config = dict(
    d_model=256,
    balance_loss=0.0189,
    balance_bias=False,
    lr_router=0.00105,
    vocab_size=32768,
    tie_embeddings=False,
    lr=0.00215,
    beta2=0.99,
    batch_tokens=131072,
    dataset='wikipedia_en',
)
Below are experts of layer 4 (counted from 0) of a mixture-of-experts language model. Rows are named router (the router's row for the expert), gate (a neuron's input weights, with its number), up (a neuron's input weights, with its number), down (a neuron's output weights, with its number) and show model dimensions 0-255. Each number is 128 + 32 x the weight over its row's rms, rounded and kept within 0 to 255. Numbers have three digits each.
After each expert's rows: "mostly gets" lists some tokens that are sent to it at least half of the time. This comes from a sample of Wikipedia text that the model never trained on.

# expert 44
router:149093123061104160074111117144147117164071172140126088159136082127173135091112109144185163176131099093145024132089062151159149135162136126126103185150102146129130148072136161096167083108079105093137122049105127168150179111108166170146142131161155086150121191149131111108105141141078140115150146106141134109156105139143171152158156171099115067117176149138150116163119139129113120122158107089156202112120155123163129160123154126120102098093052173127109158165145132190119107097143151192168129144140100133105111157055155172136146097164158176076144094123121168146125126173191144090122079063127153104092135101132172105148099136127150126120155116127159114026095137178152107121146143126178111151077091123137137107120200159152161104078135096087110186181197101103140110130087136
gate1:090153118150096177132136159119090117144106126108119107140084154110079156100141153127126093155082159160144059126146188089121163160135118128096176088215149111147068130132147168100083132195140130137100140157153182098092138168125133156127122135095161126154089159061128125178107098225066133110152126211115066118143127149072114155143113175149083083131113124123148099122134085150050116147101106103077125104158144104069168184112118125128115145128111182098106102121152138122128116116112068146144089167172130160075133139135111129128091166149196139104117129170070144097171137142117133085136105110170109081135140137107164108187183073119144149107120115153125078122126125157177150104123073071122098106130099104171195130152156086057157140154142151139126096163170189112154153074197178
up1:148130110158044175120177077126126117097149152134152129139108166048167123131130126118147095162145155108065135119132156118121179060159180129182204132124148152240102097127152136158099117169093123144119078100116085106119173189143145189070138100171134134183127091179134150077123126111126088116102103106107139123141118150134099092114099096163158075131126125123122110137143151162101118192093192087068063145050109155127123138111117165094152114134136101067155119112110171120072173089158134083169058143123143134116184095136086188125111130116102133118142104131169177090104149100076154168141128110147149112071142139122140134139114136116198138136111078116068055124134187120195082068143149119138092093110104065100150124166152120125140095164133137128142120138129125092138097138099157
down1:091115132146079169162165085124123092102120108107209092137068104102143131098116185140151092201094098130164134133115147162133127188092120135154135123179124125176127074127183133149138117153197119184110135117144114144176052164143131121145178129125082162127151117123097122153112145111124115120140084144104112065095120098163091119152108189151098085114068139117097101073072101131139105156114168198113096126097101105134202145141095116135123032066059146080100112121146113157119117123159130106172108126157152133141138172109111171136097152102175151182121147123092114126159125185098207088189166133193153120104111078068135078143114113099159159117149144160087149080161109116116144112148145093095090092126181114179138158108090077133163099092170134103156137131211132136122170105112163
mostly gets: " Lemmon", "them", " Roth", "ifa", "ste", "United"

# expert 88
router:145117095083075083109108117077164085079135128118144177115172119059114136102177124113132177179162113103198171163133161155111105125125104151168092104120131108180154097178142096116098143111134112096085096132070140072064120121121101139180147133153080074109111177121115088135083123140108135147113155173149101095084096069153130058124109106120159106088094189074107111042143118102147154182158089198085184146127119115180083155045069099113152113087131095145144133097175130060092113156159125095106128141151158153126152147123086131126112182126079143117105132147064104168144127166115085129137165134102090131108072062148078148139160092191148120115113187113173079122142155126165162139137112106141126097124114129101137132120194091125131105149137163112140105104116118144096090162171190
gate0:144165114149134153145105117111139153133181125145159113147148122104081050149116146103055136116150125135120109113128159145157106145090056159126098074157105081174128104173085193127147145165079092137122136142152112094142124147092122111093130124078117163160101143086100153064129150112116056112104135156005157136083126116152105065147108110214152116058124138109156063102130141205116181146118130181199146171158140124151120196176066081145127128172182101114174131166127190118120131090079128130105148159143149165168070108174162154096136143143098094120088102134129086153164130112105124143075126110141182098171113151135162106113138167097122142101123155168165162108126134127160156178103151152101152096167145137132120166113139071146112140168153145152157100148090091196143074101117165
up0:086108149114159096140130109119101141141146141123177103147153177143086120108140093138180143103149088061114104152063137186138151124134135102158198137160160122153169134118119084121136109109174157120058095093114141159127135099149124093157134114135236101090167116174151109159173092134148193177146175109186092098149119145117153176093111126106116095153140164144111121147116151088117134143138168112072122104105128133154119099076189152111114133117189159091092161134083093147103123122170120090140157092100083103094144119122155166189126131088071114140159148126117138120076185119040149124128096200177121139136115098118129043099137125090186089129110197133081128178184149126085093111167114121129152108132174114076135163093123170152154121110011097170121147130178132130120149149094180
down0:122180158101130167168097146105093144138204130156156085196161083132184115120104110134114107174155130136113097116143083189126094148160083113194138117142144088062104091143128093097166088109162101109157152095148139147084126129130140097114161148106119094123143095160098158144111108124172107095129157113200105188169133152182117112157028146140128131156108162108216071093122088201119086122161095158118140115111126180117054118115147104120118117123092141088132167146149122111109180109089191077165097139097077137121140110150157142160096115098092190125149090106119112104129141098127157138200134157055119149121139133153188183098101080139104121125139092122162114140113099165191111131156127111193173098163197096166106074112104127140147119112112162093167191131166137159076133117078126
mostly gets: "==\n", "==\n\n", " ==\n", "===\n", " ==\n\n", " ===\n"

# expert 26
router:095175101140128111140093116135144126103113126070123156066120120058113104088150168110112136069155167114109153077108130056131079117125163159107102134108098153157186144137106063095077099153103195186088079101087117199080084146095100116087164102146092124174118112164083090147107120093185075118071115148124121093077096090121155135057144155125097167143047137151091080063106110106150129173158151091158147136157058163154126112128183121149147140133155188082064118135162128137111066102130096087133121122144145150127112119085143083119135149098084133156185117149123129148168126100120152157165159156105103167148083176148156131085150084127132111163082169110164103179157148185131152125142160115109093152128117107137140089198110164140119098131117135132117066156135126073083095151183097
gate0:103141125120169152117176101098123141123106102107130164120090126126165168192125099109084102179127155099085101077153112108148122180098150073189107129185098138196090144144123111115137057212104143078132196082118193166171129158157135100086129136123123127146082110133077133108097055133157143117106114111134083072166101122119160117138160167151174106153138067134133190208113069144157090136191163180141144147119091114146102146187157112097115150161134133091114103142125157074133071097116101126124132109088090134115156111163085176138143071158128142068127121087140137051108164177106138153171140112131158167141168079110083135073083115118148114102105133163139120123119097157154113117191097038121141124142156120068121113152155152139063179114169167128122153120180130107106146118089108
up0:129055079143060164142116151150113116167210147146107089172197123135122070128101129129134133144153084144151126128099135148164155066200125079096158102078150198138143130133145113112122123131093200105119145104109196106103136101172066154115126107102117142152075147115085057133099137162109145063141132160135169161118135147168136137155111118099149109093118160138132108107129149110146205064145097139122161132158107112150163130082135112128160119095147126074186156135118136085110159089123116169154138144175167140112143141105157133087136155143203134154127085094122107137125072133121098071087147113128064109138129072151176153183140085080152117116136153121166147139181106167099099102107192094094133138108119168157171148098093024087173124135088175149116204100161149158159099123182155
down0:224125149145186202098156112129072124106179136101089117121111129117050139078148176133160111104100162169133111140096107125127080145128113109125117073139079083100110147148161097130123127120147109146070097102159153131125163156142127084103140109142159079154158255131068105130063119095000164155133160154111110125082127091108171074169136139138143162064097134134167086126087164110100124145114124135179191103109107169180178159148158088133140101102161129129118143087163151099137120126131176153125125069117136124143118134132135141129146110129107189105097137075143131112140139084144189084140073172107107120099155113130099067056081105102076143160147167139119123180105129155170148126091177135133132116092149137160161111132110137105174170113100088136125157159123125098115159095166096
mostly gets: "See", "Background", " beginning", " began", "After", "Biography"

# expert 38
router:170121134085067130176111086093123161149089146084124133095132052134119138093090097146067160094158112105119147168116131116144155134088102109144179155103133108135138094111150127074133180113128163214111113096128099106154072161143114170123143154126139113123060147166209105127137131119100100154084166080134117143125121164127176148165117093157107119166089158158098156176159142112108148118175142116158132104117141159167138112094133195123145173091169199096089111116154167162083165084202176094149151157114137134080130101048144123200118144129134169178137147178137132126135143071095039170127075109117136101171109135136152106176110080139106102147167098149170144074187147138156126131127121189119095128077151113152113235121149170121164100134109154080150078112132096099125119142103171
gate13:101047122156082133084101081112160139112151127164093137121156086085172168149159143074181108183130139165130118121118120150164116118164131093122129116184120147124177083153132115169147095169134127084156124122150149086145190110133077153132199075125106131163083142118138097124169081124085163089149093147096142167127122037170158151121094126092136118108092112139137111110135065164197157116108130189131105153143100057119105149102104102149126186135145107187135081130168111042108155126081103106101106136140110133127114177172113114123139114074145141086077117096145151126111086131158164109131123119123172110103075078137116103186112153064189104096136133108090043153116116083096074110110027109125113152131158172146121079125178081108154062075103136132159143089097096138132102119144143
up13:114125146137162135125147111201120161136108122159119115079125125229060111135108128114172177065120142131121129118128152112100149138115106091097133113111113147125135168158123132131160142159107126143129120138180070121113089161038201140120089152122134123123174097119156149116193170146156147116130122149148110141132172225186141114133138124145099146152140111130119125135101138209117105115093122107113150114137100105187188137131149115105123097132128115149119172098106090114119151064101091181120057039105087127113147059172113138127096121122111047129102181132123133138098147150083161184136122187143118189094136160134126107081143096043069127083126121136141134177117110171083117118214140121109115170112100072111114127140109178113115190168153123109109116202094137128154029138086121
down13:105114165130158124091127181167124125128145064120149180105171162074083115112109129164184114114138151084183128174115107158105071127183091090105126153091093123128151078144144092089144089164178143152115123170110153090125174161116083205193103122157095199137158079159143102142134096089139172155124141147125025068082141133147155127163137206079123108078087159153149097121153159156173104076141119152138152139174114141147149155129130148149138118159200176142102117142110073111090139131150100188089118102124111161142162140080145083174149121148070105124154108118118113138103177107180138110110104217105117126088144096123171123166131082099134113146166163085072160214095123115096089121107140098133112147119102114090165138092125130120118093110132061088131121132128138206126108164093131
mostly gets: "19", " office", "20", "18"

# expert 78
router:141094140115152127091142109148181140115145178169148115127089134178139157106034117177124114141168110131154147154164114159085094096213123168148141174143084206139059125135143193122106107063137130077134178125129083105076116140082158178091202149154131115137131202158166105102098149156106102088115111118076140153151127176114199133160128107135119134161142169130161112135132173129107096100081111154142154153131163120121140118183165095051090135084112208144112132133095112188140138155141174195153178112148120092130139170116122116099098107148144110075139108139126145111156134154133120133096078087100128118081116106133160131105124152139226069110126119127138076112133180171137083105104149183101106108167127140124166146109109154143194090131158182123142078164170123168103168095124064
gate0:102169098169127109110091099092122145195174063082171083153124104152118173191066154119071138050131114134154100087189114125146103144100153124140160096190119168064116144134170057133110085121082117131122133187156129067222108131117132166107159136134206102101122108066114101077141135118137131149187127173127092140107167132148138189118125151122114127113144120140117110096112034132131132120118150076150079090113077159151099138088146135152104176149090118106158165148127061151143142141134179153096109107102139066149110063119131135105063159119081127151130179131165126082161097138119113132144131126128184141157131198103106107089163083198113160155179125129161154077101159162194162130144127125121108122118091120097130149106168147114143192112099142159169146121143108144117135072103121
up0:174143142108109105160172134140107121155148104095167107102144135125143094181087089103178065120134067150158165077161148136129101076161141142121099136099096139149146171133144115199114152161098162094130111084130129131164143115122057081139148095056122120132148140164126132112107135120089125098132103120147126083146163051116118130152071098117114110147148153160132103164120094069162172114095137088196138114075119154073133179129095141102097114163130104187092136095111125131167118193154154125122204199154099106146132206154118129134165063107116119168132177133138105163128119117164118161120184042123127156130174090037153198154135119122098137102137107119133109082128147183150131141094165140152163046155138156132067081147126101186159138086136137139147108130128151150206091059084141
down0:066107127157095145140192088079137162112043112132141160052148082149126176129136121182078119120085157081072030175146138158126129089116131109131114137163089144112139152172129183121117126108106138167161066147177146154114123121103171125172095077137153155142092112124165115121153153125122119087165126128103061105100160148121156147150092140146120160153139098125120059101145150101118122156142115119125111155118193095088104071177156116117113158117091164122113066166110141114136138139089152111178116168134155143107132128146110157146099129127145138093100055119126111161118163156096147080114218179155120165169137107106075202118133182100156140109142202112125096165106143124140189153161103144109185201137216107113130088135140100086102097159073086203084163105153135118141135131097129
mostly gets: " Lemmon", " Marc", " Rico", "-Q", " Pts", "clair"

# expert 65
router:072183155122146080086108128165069115089180061135066087124084152114150128181147120098080114109127173112184124160111132098136118106193110086115190122094152077157042103118147107153098107129121149114163084137161146101153103120072101155137103070080185150115141113114143092156161098171122126132089115154172157150135155125117137084088128109150165079160125169132099104054185065152157163116104138092122184114174101062151124108151149097118083137101137146167057118149141153104151125107085126079089164113156133163145129113162139104120151150144111079119081104122138063116123100092154098135137089133126072158147089100170116170126112127121103089092095190132111109164110103112062093089190143103102118113126157103145124147090066091135173160166150179168146099133085148201147180099140130
gate0:114083103143090142172071172065137144159124127101170155127138083095104168132085148139149199121128130144094095058158092131151139136070071063133131078150111129093169118169159094181154160162150134159153105134101119147121136179106174155140109091101086120104095116079173121129113177176109165127181109129125116099141115131163137134178083153135134134153114140143104125117189092183063170122194157140086127152176159112113070125142108177094091171117171128077116148145152159138155121150119093121080120105129179149132134110137086141173086179055113048117127184139188140127133145106102091150119105043146132077174170201150147125154181129096109150102121126127116099105149140143152137146143147125137090172130103116144159166132135116116030162167054120106108174122097128134166182167131081
up0:130113161177163089141143112167138136101179166148122069093115143102078063132154104111120062090140166153113155170102126119093147143137136150105121117116137192138094156091114183142080094148111155115105116134105049132123124070101087109169174140168210101123164131121105106109128065125143117141124127073113144120121138083113116163090132104138121129103142075151143161155126170094072085117138104162114124174087086157124161121141154063161138035175131110185119116125083154156129127096115100149111079137135098142132178135149102124147156083142139068088163094189098075151194109111121163111095135166138079113043122113038133079081133141123165130161113206113141108073162115143126135160136130093075180081115143061171132054100115119141122054138176092137135154110138153151124137119121097
down0:092132122105181143101104118137066129163107140164107166094102142141168097135126096143119101110149140139070150133156132058130128113127148091178110128142117127131097100095123150138133145116116115168165117072193085151108121197106097142061125153134166134123170099125146134105144112161013098117155104101136122154090118145113090111136107095148090130073087081124065104138074085126086101107075138104166074126158147160171142105099136106137136086100189158114123176153124122200112134126081150102161123091047073051166156141077133082113139159131074118175132141099067162127103154108070114061152097176151108067173134153146130095103135156165089139210072131121144105150099158175137103160089119136102113143201150145174104129084079117148145158152132128141200130170139123152120184115111151
mostly gets: " kW", " hp", " mm", "′N", " cc", " metres"

# expert 53
router:101137159158118118080130099127153101173161134104102099099081127172161065190151116105112077075131118138169147167147125151056140122100118075136117105121111095116108147152124063215115147116118122117154127177164132157158120110091132095121110135143122122102084087185158122120099126088143175106159132112113184115102093132161106155104119183168131125212144158136097143100117094110083081149073115140195116096109109131069153085163139112140133173177080164177072161096121102167114129166096124171092078070086096109157182063148095117096101110189150116178159113148145115102179190170121161107090177100104130138073128078090122179110116152167103100174122162140163125063110173154178115168090124118081108157154084089119092128140093171197096153114120111156169118125158111128126171105100109
gate5:152118082087113056164116118133067158088171203088130081120144141126095094100146083097110174204173152112144121119106169139145136111188068149125103128101094072126113149103135114078118109112197120115170097125164123054070071067102141149148157151126118089140124115110157116148109187132133122169049140132126095157099124106122138114153151071088104163134058177149111159084134165121103181156142081160117100182112116130148140165107099110184154148134163138156163101129129151107088051128122159084099121154214126152139111103113117133144134126157071139171130159181187142129152132121118101140094131112146149141153139136116104154125117147178125078171105211083111146107152036079096132060165090115142111120129097136158211148142120109094136113122138168077105089124128155134133175106146146
up5:117194141116170132175131090183108134174118112086160128128159172105104086102140173101093165106172102086161103166116156108084117147109108131132120143185171111110172142140107101130098135087151103098150060080081162131137125117124093144146109159161203161163147107072183171206199132207140123104155151113140127121118190080136055090107143119129111192122074130162120146159133127113113160210137143108085150064094134082108171128074126105120129140133127127069180088168123124082132161157192135105101143150134113136148122166104168138116155108098122123192127131177135150094083142091057107119120145140163103159144135139170120149119160156180084086083081109092061151145115115082096121132107169111126149079165129183139168069105119141099100144099133048118099124102130142127122087120119189
down5:138110150104151144162081059081147149153173158074115130171116186092115141126135158090157191138150106120186140150155111112121101142115157172085137082102099101124122145165123087162153119145094075138126133134124140139109136142149121154177167166128174094134150150107167158050146106141056140103106146193174148164097183141122111063099126134132122142119094179152083128142161191148138199160127093133140170092135157145084150140101198085095170120097123083107102122135132113120078126134108047142071180132070081130138076113072118156125096115134124176155050120094133134155103136058120079136122179123168206127158145136167141107125157148158130161145075133173117100136176122080144056186136141076134090109057183100135162100135115134099100148139081112109147129102161154121133111087185135
mostly gets: " Animalia", "ová", ")},", "ensis", "\";", "の"

# expert 74
router:164131135098145119128132116164162116110101118122121151102106106088112148062141087101098154083175151169153165140127167091187125131129130129157107128090130144198181099116149090068098158152164157151082108111083094156090127161152076094118138108146050105106164115132095042123105140115077162123095165138150097087085110081118089172089167122122149123087062124092098098119079086090128164179184168125090177152135090112157116159090061123145141105070116162090108105131163118131141108117101129113158138137122129178071125080107183098136104150086113147105196119148100166154107121064079115134178154185096149120142065153179137149119181078128130122147091100148137085173090140163165139138118170110142110104132154134185114088153194152140150081081125097120126068155097095066073080131159152
gate0:139109128091152099130140079142108153154141109147160125133129125108088113137136113098114074102155123105095163142095077139086093188096161087164124162150118152136136177180110165133060102142066117169133150131183123125103140119065123067115087100113126171085127137090091073100108146153106107143091131126135159088121149129056165124143120170102093147162141136109077148132128185154070095086078169147187173051099167121155186150110049180162184044168132119088146135121140156077113168114192129079124134135140090107149208118119141100065150153132110144105079108143151134121145153130100117175110140133136098151125150091116116108065150108113170129111133132139104127110114160100122140190138106102169117118121134141130079090086141143115157190157219127125068106061128178158111208131136179
up0:113123097129095174223101142136085108123184187129118094139159157094182108104093166048099100189145143144165131131111105162159134146118172122183106087108101112117146164084122142086140088161133171114121126134168094141122084080101157106136171107123159096083107157106146121122093104130117135066152122225060077132232105135148110140179130074128153084166165170132163073100110101106112156153089170085172101163163134086146135096152104133138145165101093145123127131126119211115151185084169105101192130127154109170126139086072141178128154150135128126140126080103125192127075097085120149097166150164132119127162140134122128178143144177145153094119130140143093137131109081080106127084174122161178122138137129161167116108121150105074097154109131169187083098131118174140102058096128139
down0:089088146097094104087137145150094103158150114092135154131085136156111153129195142149132151131101106122132117107067181163114096085165118092110145075114102116110101088143144093109138194133173098114106171123098098152181107102114159117116189176127162206151112198122065157116096182138140161239134123106165109146087157122148160092052132172150112102131166123113154152096135139161102118130126100138126151130135147183128109146195163126166111095181130131159100184110106118126136071180084182206123138111161110116109120097169179139151142083111108120112062136116074130161089158159155166140162073123062111196141099115157117108113179084110170195128126175135171092129126114144150070170075120144115115133111134160106141109177129161086153096083122113129069143133123102080191159102126133
mostly gets: "|---|---|---|---|---|\n", "|---|---|---|---|---|---|\n", "|---|---|---|\n", "|---|---|---|---|\n", "See", "|---|---|\n"

# expert 7
router:102143095116158132131109121127095104110125188135118155150104127131111201133055128134122117154124142123075119113127159121118096152202101168119092089107082172129031141148135206131116135100088080104153152139083119090154143135109156151109181118132136117117150216141126134085150143150127062112086125097132126144140149172115204146148130058137103166143133080107217106137110156152162103073147097155103143165128098168139119143189108189040124087069179192128123120143094131118132182141183149145150138098104107137121158149077104116106131096115177130129146099106115094095164131125152127115066106096096070114094081104154149151126150161096164107128101134098148136143202113106156096101077156177113150148124112114142171156124089104139200124169180191065099094143182113157133129118073099
gate0:171100132101151119149184147160150126104077179112154137152149190110055192162072154118169066108112128129182113082078111105137083107173145179124104135150102121139100149224178104205140164145131119124125125117110137126148161167176121114112111088129134132076170102153156147066139193124096116121072146133160150153118182139070144166154171103142120121158115171130129100096084112151124095117124081151124104104082129152188140147149134151147150153125098103161105157132127080099101136137144191149054192130124147121101137136172168189131139163181110122138066098127175110151118140152113170113130117119123094118116132129148168182135139142187174181127158103179134110146117147140199099128232166141115067093122102185119121166119107118149122108148180163131160104149159189158111141057166150
up0:145133101114124150175153101111116159122152139162087116071147140091146152138159127101132107140209095103119125127158116144079089193157133115153135121102115120143124094106088158122138121123181110164149038107173137114150086114109112173140107154128151148115162120133134139075147178138121114152050138132123112170114160035055101136090107116146098135129196134098164163113114144102148190189138094110139160125129176056156173137146117173136110065122071143082156118154143049143167099065153144107140163156173130149194123118084150215135166062151142089127115093128059113142106114113151137142132178167211126170141118064149153130147115150142110116110145138124142180138158115110141132141130085113185151121146096075138125139090160066112198090106160163133078069061103110108139125121162158
down0:120143127132227092120055155137162161145093117105120135157118139116169114133066106167121146141144096111097098160064143146149095155116129123141095190099145164155115127084160143169114140104110110140179154130181104123107112148106100142090108084113101114061132117116130185143172181115148158135131118103112177171192174086130076091110174141136170093085073149088082100139100163136133152170132150193139148190171142079121082194119142114131129109145173100130193139119128118169120139079154120155104128087093141157187122122098187102109131142148122094181129132186145088151139189143127176077126091129173161134182151150125149128159224133176132072186127124121152103150137163111157183103117176125121102123144084139123107193118106173126087181079070138136191132170171135126119120101110076
mostly gets: ".e", ".m", "^{(", "rop", "-Q", " median"

# expert 0
router:104124139146144131155110085159113150121144147143123191144174147129104087136132044154139067152180108105093108119142168158133205155217151109077138139124128124106058128094101109097110125076168112132145051107118115127114144124128099145103227103158150071115118130146108149067135118127122150144070094084084111107124109132112161104084148076141078101101077081160142093132132192092128081161100106169086108135136052139128222151119132203129108130119162170135128089140060122118076190158138174080096154077110090112164111112174140137152126108105134139072159101149136174061175129121095144155084150147093090124110157104102171099118148142134124133145119184089101153180198117083099084105100139134098122119154106118096153118106115124122163122127082164120126146142155157095071172150136114
gate31:147091141138156111104166130168172110127069103151119162132122119181128193141040147187161120131164136151105160086151099164150085116151213130124143135086072187161130150108134134105147082105205143209119129167128083114114140117142093101127156122153117094172070135121189105120169080120106143112161094101161094114150086123160164113168104118132129092092092121140143076080164140122052111134147159123110126147099171188129117158197096119159098095149102072159104115087155145103185096118160138156106144146147159074111144117082105148159099161117126170166085155169125147206219114170125124091151109110140117110170058122120124143138166100168174092089130108153104095122130119168092135172164151176104140084084125176140114154139136165118155174140131122088070064127125066120105129087145127
up31:185114107114186105100152126181138124154111103165130124161147152115109142097113116207173130100065093111128112155127099137097149148139110156118168104073170157134151122121149172231133102135123151139164099149118103196148143072151148119139150166142139126070169097075109121121186148104141158133119126075117123079141077046070198129112103105114119144145085111120126120117129171137108111120111129098063091155090133116145083101180119110125132165189166132121035146153101081143098145111123098120142147113099078125194186103027114188155133116134111137108106090126163098173186159145147134155146148105090102166163136186109107117101135159099140146135122147104110187169133135116073178141065097140099121122094160058143139137178130173108076134135062185124129136208137108097146123150125140
down31:127139132126108098129111117200131133125122120164165094103162117029179118162141107118123138105131149050117045175103100109137149115084149137120123148133091120068125138118122153146139165111160117151085079112071117129149151145176126180139122151092171081108120107148121124118111101146103135141103129066103058135112120102106082080091183114149147146132055114153088146089128092121115149112130133135116131078109129063129151093125132144098143122112144144140125118118082140113124180165076091111067132099107131097092159066134221113069165074126130126079108142106062127104145126076159219083101158130109036127099146093073122126118123126091147156183121136114124109122129102062096080185153193113097095139129106097126114131121100123206141103172061131057090124093106156071105121095099137
mostly gets: ".S", " Prix", " Places", " Ballet", " York", " Representatives"

# expert 30
router:099042139140102140146128129106149154131132056116121154091095135147096080111106087181175087187169137141111134132095090113168147157094124046157099153126105078137174121149125145066098146101093145154158154087122134181100146177180132070108127144113039138122100098101094134102166092128147187149167116050076123137096064136156089174119145110168156132071066083123108133093141146123124173121161097172139125120113137095076105083130132082132133113132168152103071088116139088156167103167099137158116152084104122094159112117136145113147216173096115070118141129134177128164141142065114131120120149157128186116144197126100156131091161134111080143128100104166126134100092141081137094189152182094098152096168134126092177096102183169171125105139069136148131108105132093110098063131139105
gate1:099102065144147068125156171205085131071111117140120144091111072123104121086106206143159099170088191079149081122068144143116141094160098112108135171213126137145137182109118133130169173112139127167144159108117101108090083127144156115106185128107129114106133147133144196121149162115090115169169154186104093081134162179084101115168149134160129148100127126119159107177067101130067112138063139181158170074117103185055145136157097124071124122126131099118137109159112105130165117146073134110082125205144080114135112107162109124117093147147093140161204124125119136061175096089073126143170117146104148123060117144134099056119132138083152103118130135176115130100135158128098138092164120122170167103121137160160057128215151141126112105127117124125089117153128099105105093067117126
up1:106125095116163104156083107148105124102122080144150106130160138055181097094178139105138053168091142136184079110076129183150134139190100116099066154110115125116151142098107087136140176170095155122171121074146159132111116132158114176128173146133091150128103155115091137101166137144103162143146211122093062160134089101168088120080050189099186086085125077108134117133071208125116177129100136100134163161124124128058152120132130102138154091117215154119112122132109096119165137174115068096139168126096042087157165141074165107108088086094125124152198146148130123098155152121116152095174143134147118117091140090161142116124152119115145099123138153108108084100124119156106134121113127098108111128182092095084172143155153153153108049099084139085109097117167086088091077127089141
down1:169136147193136097121189161162137126072077152185182156135187150126130119125119140115190130086149083089152134178127123115097125119176105182125135135158144145103142135122132118137180132131141108167141152094092116135067161124101108150176120166161139140137116124116151116131126108085141099174111213153125201149127117168154092166070123164128129117111128159084128168106133103157158125179136105162158167131111117120147136135173112160172146127046183026134027124190164109095124135113126092145104111092134077117158140120084120107126072109174098153155122127138122159061109148117087107139134158162108173102167095138138138100188185121142130156164188130081126077195144155152191089125131129081126125121116134096130098046053098114139108127111106114111114169148174089141057147170111080
mostly gets: "(s", "frac", " ashore", "://", "Sh", " refloated"

# expert 89
router:148140122096099163151143099140115145108130116131118090111150123122148127082109085117105198121136158108106144175129084129207118097108173192122146146124100101156136140126162149090171138116121104118155191065086174132136097166170139106153050071113151078127142109123185112119138171098144069163112149186170121165188120194171127129142209091110131149150122148098127101131084065165134161154203153123159140143130139109167128122122139157150103140067079117126162130151111144160118134171172101108160162151145127134098098093184147145137168163118109166134113202096131128170079102093171144084146079108122188061174129156159146192167113153181092130087181104196154167105133121091090133135155192130144148081146141156201104146112140106137142100115116134112061102109117137112190075140153186
gate0:139189123106114172145136123165112147163161089122176139109215131124092100068066119115119116121158192134098112119116126124124134080074151157127152092102113139101106124092143132106160139101120191103165141181071153146238116090109118117159112096179141126092154178151134113149168141139117093103176099132103063136079137140119174169097149066105187168171136128079153187100111116164132097159174161117154152101142072139101111122150110099168091128146143112140132127142108155160041111173153189155130098170126151126169091130119114126154152201174130101117083112060115126137115156065131127105170072103183138108175163107177085169100154161112127104122135090058075183148129110100136134107139170181148136144104101045097161121132125129172142126113142163202143145135119117128172135116086123
up0:092111081183135117105139124186165151209133113120111123167039111114084140144092120143111104148118086118118143147106117171139116099078120133091099170162128135132140103125161128134082051113085126095162124068142095165129136134092136155126157144167105080099129096123186148132116175123163113151159105104185190071151126097127107174136150118173076103105120114130122154148123172114085115152128160078108145087135171121152141090115129123094122179100158162083136113137095121183126108111181071097105159121151132096086060139151122131098157055103092152150077123172143150106103123185109174107075135088129127199029125176078199110116132111163134125112126117135191170180091135140163154109084089094060125088143147178156145168122125156185141183155170159146135183122092099147137107067125124
down0:161121130096138148136130160138128116128108141158165129097075131129119128172161115157106090127170123081175139053119118102114115105107143119139129177121086125102116130139118141169147172213161082134103140111093158220137134170179139170121118114170103150150085127095144158193122111143234152210101070176135123166130116160159132177161168095134107113121107165138102115091137162186173169106164130103084117124178174147106098173109154130119130116118173164098152135133139142082147165079109106101149187101117126115114171164130102119115153064141115169075141123170123115134133133170193162144124165179098085110094157141157147171179129115119168172151154191114134175161180120138051125199117118124080182095148110141120079128058134078107109214112138107120104094150079118082139173114119143
mostly gets: "music", " Genres", "Mar", " Suborder", "who", "also"

# expert 79
router:110139152084198175154186138195092083126110129124105114099094168145133108162183144089142089085104071131159112123136127083117140176098143110124148149177160074078114124122084110172043109134136132099108087089152151164055107101145115136141148120124127166107142153112087171146125101099115162117134107128114149152106155101088064139046109194089133148089132087201145124112136116101131126140079142145138100182098122135094125143053137086166167107131144113134149148121089110138114081136111124126145135143042132129150099171198173152143166131135098102097163164102138144091082094090104162127119089160111128147160156095119117068114092147112104156147179245057052121129130126057099167160077092103145118134171100100096109122120156151071100169124133100142106138142165104164120116182127136
gate0:121122115106115166106133165117136132127116107134180155142084170110169074117137150164140144106098092122063145156137121138129114036184169118094096135159105171177106156176120098179086123156112116131113160098144138126124132101129120112140097164083126134132162139104093104130115168098153095091165092200200147157187113122105111112131147100092138114087245096096174098188099072147105173094163098129112106133129136147121101122131140111156152146142096157148187130200185121078178117192140062133101118096171165153159053153136158148060136088137171096129132122122108168105101098132108111057083171118184131157157143122137127137159107177101173102070167117119152134170133047124112105103128134137097146156146077102147102132102148069117123109099157136124076121146133139114139228123193142
up0:141162120143120128179096112149067167141139073124101134093198130165135166119133145115117121153147125124162115158131154142165120101098151135139148123189120076117096163100160116082121107089140128141167115133123187156122121044136130095125120140114136171154083100108134128138116060157130129074134153145117106159194136127138105155150060058165141134078114096106092130132079120148118160102129173124162122127072123146073110142085104167131105207111191100084125180070115124154169080120102105099125167113116163117065099161060094153154095163135179124139179082147092196141105182091118122132149134096176177054155147092071119128163117107137108143069111169144128115161115142114048167149199149135150130134125108075123141087113143163053155168124141097148118120136150224127143060131146177
down0:067209138119127110102118134078161099157166091096096156136180049125112129145156088096143185143138147155136186108143144172060152145053127138158101189123103128133161092092160113127107134112115109116146195151108182144134198126103151075107129121148089133127215136139163095133151112170118092119145124127146145132104120091171138147116120118106093101109176064179174041136098148135167172095108136117198148150086152121135151095176110105121128170087155162119174097109108094177149089113117148096174110102148159103092171091151133155115115127155104125175117133084115165165032123153107134162137209132208134137137156175118101154101157149114143077120076149130119122154126107137105090112102113140151151075171141108220117148118110145090091105176112147097104117113171170148151174089113110
mostly gets: " Championships", " Singapore", " Nations", "-TV", " medalist", " relay"